Below are experts of layer 10 (counted from 0) of a mixture-of-experts language model. Rows are named router (the router's row for the expert), gate (a neuron's input weights, with its number), up (a neuron's input weights, with its number) and show model dimensions 0-255. Each number is 500 + 25 x the weight over its row's rms, rounded and kept within 0 to 999. Numbers have three digits each.
Before each expert's rows: "mostly gets" lists some tokens that are sent to it at least half of the time; "comes after" lists some tokens at least twice as common just before its tokens as in all text. This comes from a sample of Wikipedia text that the model never trained on. Tokens count by the router's weight.

# expert 39
mostly gets: "urch", "urp", "usp", "igg", "urd", "ourn"
comes after: " p", " c", " B", " C", " P", " H"
router:518520465485493488547463480502490511513510527483497534501456528502553475512513448478477508491496494528473510504466474478555511513540520448433473514459501517485488488508530497515491484503492514523530521507500506480476530507558524518528492489449500467500513468553524481464494470510483485467481505487517510481467540530490532507489475524491504532510524483506549544506494480479546517498459499524475509482538516541472495467551472532513494487482473533516493504551479494520481497524490508516481547504526482490543464540510507547561532497538528511468481536461483471494526476499497523499481496502448472461500470501481487474460496512471486471483538491484485498503516530486480480532453519471487500524519462499522490502505485502467444501497513509513522482504479475539467511485476533
gate1:504500492511568507486488497502501490477509500512468527516530480505498526492536485500529512493505491494527506470461478483488506479524483510502486491488511512485528458496496509514494517496480516441511521538467528479479514498481510452525465472498528465567547518444478465484523520495521476462465499504489478499472528490486476529472461483464492512476572481488507502409494484528500505486464504501502500551530524492476516549477482508454488469497472530451552500483475489498497530506527456467533516494465525486506450475493432498494523567470493517473521494478513480510506541498509470513489486469486497544498496493432492504523521479509460509518483541527505504536494508513522510507513472497501471516540465494492495503504496496497519528514491484539511534552519494535496463518491512
up1:473491547488474467500494475495446480465475497493507536493519497528508480484494476515506528524485544525514500489506503501476499439482485534501499502528477465531462513474456471498543518501523464522536518434495523530475480517543507493502528519533495526517494493472484516497548507479494507507471508447512493524492485512516518488519510516525535491465512509486482478500562515526469461496486506478519471448518491526492479459536497499464489514498547502515479495511493480528493487521495487555508513500474542497505460557450525483554486493510497511538529483494482496518485476523471501536486500507498518496487514487477515477467524502490503516446514496478518469560551483491451507479442536509495520457473510492468523465495488499433554459475462502476508499540498519501477494526500498
gate2:546508443488489468476493546495490480513498532500461505475458429490507475502485478473517473505480502493531479479488487531461511495516503511489470500520518510536483454519567510472482523544520514525521499486466494506484467499521480438532507502495517493495509504495484461471502458503486490498488575496490468546490523516533549488486494446467491494464525499514527497472509515463543500529494505503532514512547538522471482482496493515539476486474514523496497493525506488538511484481513495525521530488524488497524557531523471474483503463497529494481507517459522484527527497463546504513491497458495458497475472523447475482489513541481521449509537472502505524533484518502465472492543513524482463512496490488522535523479490543475481458513475480450483508532478511523502512490481479
up2:488534518516546502483543488434470501501502471478523507490478519487518522440524464474513502534548494488505490533457501485451552491516489493506528498496509505459507541524519481468469494482509491476439511501476498479554479429533484524475489495503495449538540478501517466478483501514472487500504503485512517464484493529483508519517475504570511501513475509478473523500446495491501487470532510464565476459512483508504522518546514490465562493521463513507494466527509530501536476521496489507524542481495504479515479530485483506490479552514505494529510512533484506478504513509527499494536497510537497520509534475448485558503474519494526523482498507516495534513527500522483541499522539474510490478493501534471523469540510463503491524498488484504520495453539478495493484509508461
gate3:480539477517501489510514496506468490479498568481506477506495505505493478496530548494512481539517507485518506497507509475478488486556519495506515563498474496500539481500507479562517514537506516516530453508484460503485547523532501472493499460512513501499501468534516482511517487484475504516466506480528540482509505470471509496515501483517469508475486467507479507509477510485479571505482512514510526502490497524477484483524490491476516511509547506569486525512512492543540509502483507513570529487502557520463515497533488488543559510504478494463487517495509521498526471516493517515546491548457482483487497528503463548472518520493485506484531497467458527467500492537466531545545483459495495485523490518549480504466494531477525512508496518481532508485502466569489461451469534
up3:485492514515471514514514488474497467506488485478521506489506492484471463519501519492469536464499469498505490510506510508464460489537510475518518501499525490473525488511519480511547469520527482503499467479497493513484535456518523480484467485519503455509519492466518527507495505478523518473459483530466494473486526463451511514475505473486490493481500475443487528516466488492525463490473543460486547502481483504493533505513521457459487494546518466494546504490488515498499525541486504539490552506485516482518526496474570544497564529510502490463518480459512523552470530527504530511503497472510500490464504500451461511450542450528524501530481505507475517449452543488524505551534520526457496505498439502493505453511516466523498497504449514478485481461480486486509505494499526
gate4:501499496501509517504518469496500543487466473502507489502489505538476519465517496506504509476575508456497523488537485480473488494461513486502498484511538540521543496550508493509497474520546485464476491520472532531526544508490441488496480475476522455522472495500473480502570501464512508487497512521518470513554507520547498444536516467499517482518455493480454510508561519472457500531464516498505488500511456533493490509517535510488506504521474501461508476489535472497499507513525486471492528471490510490520527492462498502517481492504505476517533533525498549532493446502461495506504488466470463516479500514495476517481476457497476554512474538479543522475478510512501538533507494497504506517540473521493402465497482482502482521540475509506523500496501477504530523499472484
up4:515468472481509530515511535500483494508499522512509497494488537476491500470513518488532530515437495482494490510494476527523484515501508497511494491489466489498498504522546492482465522534494534481502465528535472462501485497481490442461499521460492499549457522505529493498493535507521474484473530505504526488471457530492499521469494480505507531537537521514511502483507543458549426496521507458495487503539473483483497473476495473454502500510500492555479488515519523479533506496507531458513491436470490468524504472539492560459470454470524511476493529460500523477519513543474492549522515501516463472487528442502495464493492506488496511507456487544447536525549497498465482507494490485512454512514533515525505543500472505489484481536467459476494500494502477518503509520454494
gate5:514519564514489481524520520506525481489533515463509490511505515512454490457494524510445507519499474511526477527465478492526527500484501486503504477493479539542491516500460540483467496528527501477488503452486497530486528499447518459560508458487526471476526440467507501483502482494505470510507507506495534530474523517503525488482534563517507506509510534535511558479518518494523467535523518510512494515488480482522471529516515488540497494516488479452489509536570510495515483513520500514460453575504473489501507501507515537494482519530462496499540481492539533471493514504501516533493486542524488496502523496506508496516498459473501442488537537508494465494524469511498488538511481457507516453515516472506458514461486545482453540487526484480485511477484497515485470515473510
up5:475519446524490461489475477493536549471483513510490525415522484580527532493474494488483478536501532523482509484517514452497493507508503508494506526503517490486468493462529470493478536465474514487526490489509492514513484505503523519501523525485503519488486537502469514518466453489565507481495552524547482454514488510518512492494503492528503544492498508498496517505499502514468503502462436536495488516494515486539507479496554486468512540508497528488497456455472502511498505503473470483520485497495513572477509487488487490497509476463491460508476520515497442513535514503482506525484487502525510549495463512551501489513498516421496545517526527519500492491496523504500515525523514527550499520515476522482514481512499534491528461526548519553474479523475527517522497535487480
gate6:477477463504499511494521493503497492510485479454477456520470518465498485518521506513502480494477492524487482449462509538494529475473503505511464509522479453521451458518517535480523480503513531468468503495548487456471472556534510486510517506514508492506515491502509552508523486497490507477521516496535503535450503530515482500508466538481515525456491500490510474470500504525504496465539544503524501558509512507461528521472519481444482531502502489497461473464510509481515481478516487554478482538497509462527498492510548532485498500484523525537491531451481501467458502525443493523542491480497526477531483527434526530464491504515468485476511525544513515488480508498514451524465525535522507476512502504513542508536534501471488499522491460477500544534500560507497521500535501
up6:485537495478490489497505522494508530483541514524542503452502527522501496499454524513535492536533481505477470516494489476498474496515523504522528512437521488504461554462504470514518491525469464504503541509498491534475500436489508520527486536572509500502471486489536490504518462490500498529482512514517568479508490501505479481469541488481459455511515494502500496523504479472482517534516489498491488525484454517479489492480475514530525505564514489479505497533524508499511439474510470478465475480520492518474549527531489486498506496506498480545509490520462508537496514499537472487489505503518527504514459567545467455540531507520478527500493463496525471502529539498493480440509505467527511469505514512494496462490503508519478539473484477484489433461522460483485503472524501
gate7:502539511508518503443478497463502512483509509511519509510492509505505511488518480494450494517501492487510475486550456494563520469537482503494517523467521541472467479484497482483519495534470532510478506533530524489569516530502521504529485507530514470531516514481458489519515453511475467540483501512454479553470482497508526518487475491470509487443457489515487441501516520477521513520468490525512503534530522507479506501497522486463491525519530483476532514471500512498509487501526479511506489507457491466501534502550512559502504487484462463490499482508516518496435527508535484521532499497462519469480525509518519485457511490508480475459512566528530456514511448522487512512506520494492533530516442456502513490482502501540480506534550443516511523481530502506475499482522485
up7:476472504483531467511492500519476508487488492489479472503458556500529462496501518495515505538494517485529488523504514501509503512488531492517523546482507495508505512498555510528521498487532479469517519470514492432536518494524497508479549484458499490524506532538532482486459469531533487523518517508491502568511490462465497481536492506486455490462532467527511447486506502537499443495474489513514510455491514499494512508488515484486459511516506521483546483517535517545505484511471464453515552522489480479521504506497500487468512477511516543494512497483502495533472484510492487468488499482484524488514508491473510495460450499517488524527474481500487535503502526475426501500528501494459543506517525493539566463508502525512466499495503492499449504434563488516434488499540502
gate8:494511506499554455522500496480527533501487507541502472517514507495500524466481480483518494509493484511531484483506491492519522496493483508519542466477533510511485461454473518466459487479489535473507484508490537518477508513490572491496501477491520488505478521514531515536476511467491479501515486504475504495473485485520522536499502471501529519516559518503471506499499483560493532488497509508429507556479472584520499497479531499488514469509504543482486506524495531470486454518450474452450496494509570548490511474482536489527516471512497491509469509504462491487510502472494485485471484503501479498482486501555503532469517528488433498498485507477498511513477512535471509514521470541500459473516483480475542572455476539495490470479483506502523501506491526489525493482458452
up8:498507512447514468504499484494491539497479486512504502516483532486529509529474505441482466468457469537502514453492490500490496515532462476503504471489510484460566508473525529466443505482517478509501494539490530449477491524461508475462485504488510556507473516544518472482517495540489445470448455536494480529495492517542466490515508510527511499488529486515490511483497474489479522537503541485461481538501511527524487473526505503492516486505521522469499493504483525530548490500497492501530512511491512552462525511489558501501542468510524493499491532501523494520478497537476532507426504511497503522516476513476454475444487525489497486547472470465496513564465478509499505520538525493519456523502511466521465480509462500493510494507476492500529524480507467496511493473483538
gate9:475501495553497513516505498498542512509494469505464501493484484502464504524515439525491446455493503509507486493490508503478551515512540504510495488510462531508507505471496541464479523515494508496489500532483504475439498493493521486523464454544511538525495516529505528508502469439546479534484547440451489541480505514548542460505518513565502521524543500496530499483525526490488503510498515445505485523501510516529469496514491530518453507511490474504479472512524513435485468498514502494500484469465521486541498508538495478488514519461530497520510503474530506466506489507526452530467487470476518496484544526517479503525486492497491490496510531550526537528472507531490472545539506518512487501505488517498444506480454502458495511525469456495493514453520530510509509516519475
up9:549547515473554556473454484494493462505491507503504512517459488458513494480475494472479494498512516535490489506492489513540490464506449489485483551495495533506546474466546501510465542504544482502485494501451475489477517501490500505508494479515505487491509497507494540492479491473474496526553533514526503492511466503476476531534554521494440501458514497523480498487440532529543504531529508467470515475465515499496513483503489523507532526473489513470511481493497485418550512483476483494504480497496492505466554490534501483537492509481492511508502509492497453499517513549477483509471496488527536501524498514478496473482563459512492439518505506450504490457497511473498492485440464479501522489495516496507536468524530528501473514507512484493533478540513480537479503467494483
gate10:461473463506472494499533549449504506506458485466501460529481512488514519501441521466471481539497479516496482464479535497520502540545542521476538481475472492536449465497525574476506533451474500469542509488477520511536510483483528505488519482508536496503473512527506505494500495496526504526461552479499505555522451501519479516483524525466505501495536571504449495520492506530434482539526493505489529507495500516485517543498532514497456509538526550488522515493527494480512484487516507501532507509470491500492476514438504496495525531510490531515494475496497525488482489499450516501510497496476483516505476497462542465534480463493505500481440503500472481492473518497488491506541520506495472476520510479517477522517482514475472508490468452501488474511490506476529518475463489
up10:556487483485532503470494485521489517460489514541527498506498490510494464517465484500529483482533492479467487501519470514514467526513528508518496527581509509488518526568525495516501502451484494508479482518527468540470502545502504508533506525533492516509494503489489450513485526520505551496531476548487460449524508482509465490515464462509469497554527496493510543500532502499478533513493515514477471495473489519528513467501528480527505497493512511512530551476463538515528524483493478485530459496488532511481523479501475529527449449526501503468479491537505504506478501563532514486500499517523468526513530494518487537525486478512518518557469501490523515514533488508490518475480443508512550530553518496490467478516517479546515502499462472510533512535470478487525527530523485
gate11:491518510484531504529483480498465521484497509502499501539475469544506430546487505486465471573466500494510518518485513495502493490508497502502493488464456529494471509488505530515532512481517519464494477503504483528479501532513497482527520511516508508511477501542511505502491492566471477511507502489494511513434505496458504512499494480537523488517522492523501493532516490510468517505513508485503462489494489501529491465510545522516530481464484515502535465530472532477521493487517485555539530494506477580513477498482553544536509491526497525494477486521498480495500517541449502513520475482471500477526515476507513504482501430466464548470485431465502475515539468520454508494452477489528500491516462501487480485468461518491501488539505479497522489522516460539474450504450459
up11:473504495478485475480487475495512489532512494521515474501486499536521514518501479498526457474543494511469537466500469490462494528504471509515472494536445469423523521524496512478541529516504465562531519520523495453492496489472498505496473522507507481534529506494471480529500475492483517539480519534541495497480527518515476542534515511501500558523484462505508525495470530537530489467466529508520510503498486507504504462527508542452493493492516469455524492482500473512462518507489507488482519507512489538501558508492470473540501505490520462503522524537485495504499461484514483472457496481527510488472501506531543509533531516459504485525505530521472505492474507501531435472541485498501517466448542513518504443548542492499518455493495541527494527532492470500522538515462516
gate12:451523503473494488521492525531519540456490509483491520475480451478525495504477487462502506532467520540512490476494498494568461488486490500508534565532483514479515475479510543499501506499497504512488498535482515524477471472552493512492436531493530485501532508515462494474478509481514535500527511482495491520476465428538513477466515491501519534510505484483506490458521502485499515538500480488501501527486429492485467490505502521508502501505437491485572504541496464489508502509483444473501521519504487520537503468517532485522505492509528460510513519466493509493446518470494460499542481464531519485527476500486492489503459488513454522536500501473506534495493510527529519521534534502476526511460473506456503496471476492513478560477501538512515450517493528498493541523473526
up12:473490581519533449454486489486461517527531522518547505560491534523474479513490513474521508503499530498514492515494519529486470478526483515474479431431496509543451466498518505538491501482453529498514526479502490458517525498474495509490488480484506501476498483517524510513487494530504518520443505484532497485481530508496442520503489497440509517506524445514487496551493501492456509486496564487481474491508482473466519485509507477521510499484515536486463506504491515481490499484506534491512505488494557504481492535511491511491464497501535511479488473503472501454479473535470500524468501498510496529518509470448509509478557476493535449497520475484490459515503487480546481513430478504531471499520478505500522526499509510493533493542542501522518494522487464481491468514525497
gate13:526467465481468465488501504490533487532491524506500503517471472496450438476563554495506479579522510488501502493442507485537487463502502498498525521520495522531505464499521523486497484527472522478499544470526505509523504526467470523496495466557519471513479501533449486480530455500524483537488524526457490476486496475513529487497482492530488470499506494495485519492526506478513512565478491515475492457492486480560482480512505502487502488487473485477530514535501478541495542504516527497504493530554491502522548469514504509483538500502492515488533518498501520493524533478474480526508497483501539468509473496514488554505490512494489504517473503428503498521508514484496523485446463458522505505552480496487489475464532496442506521481524488501481518504495503500449473536446511
up13:482487470471491500536496522509456499482492454516542511492528497519490518551464462517490480486508472512519488501516543511539495488490469514502493491480455506535472511528516498502479470477486522520489501507532476501495545493480501498509462510491499487476518477436516457502513474499529470459517503464532530520523492497565502540528532505532506536536566500479523481529490474529479495463491524486477463523471499531493483524511476498549497479543498557467473472467527504494489482508496509502491478480521499547522517547491485434491451537498506488514483481507475516498487462503474509484462497500506529505469524528505460479531501524419481493490535484520469455491454506510524493471495506511481515480488489525452470509491483475522516447529501542485508484495512475478547486528524524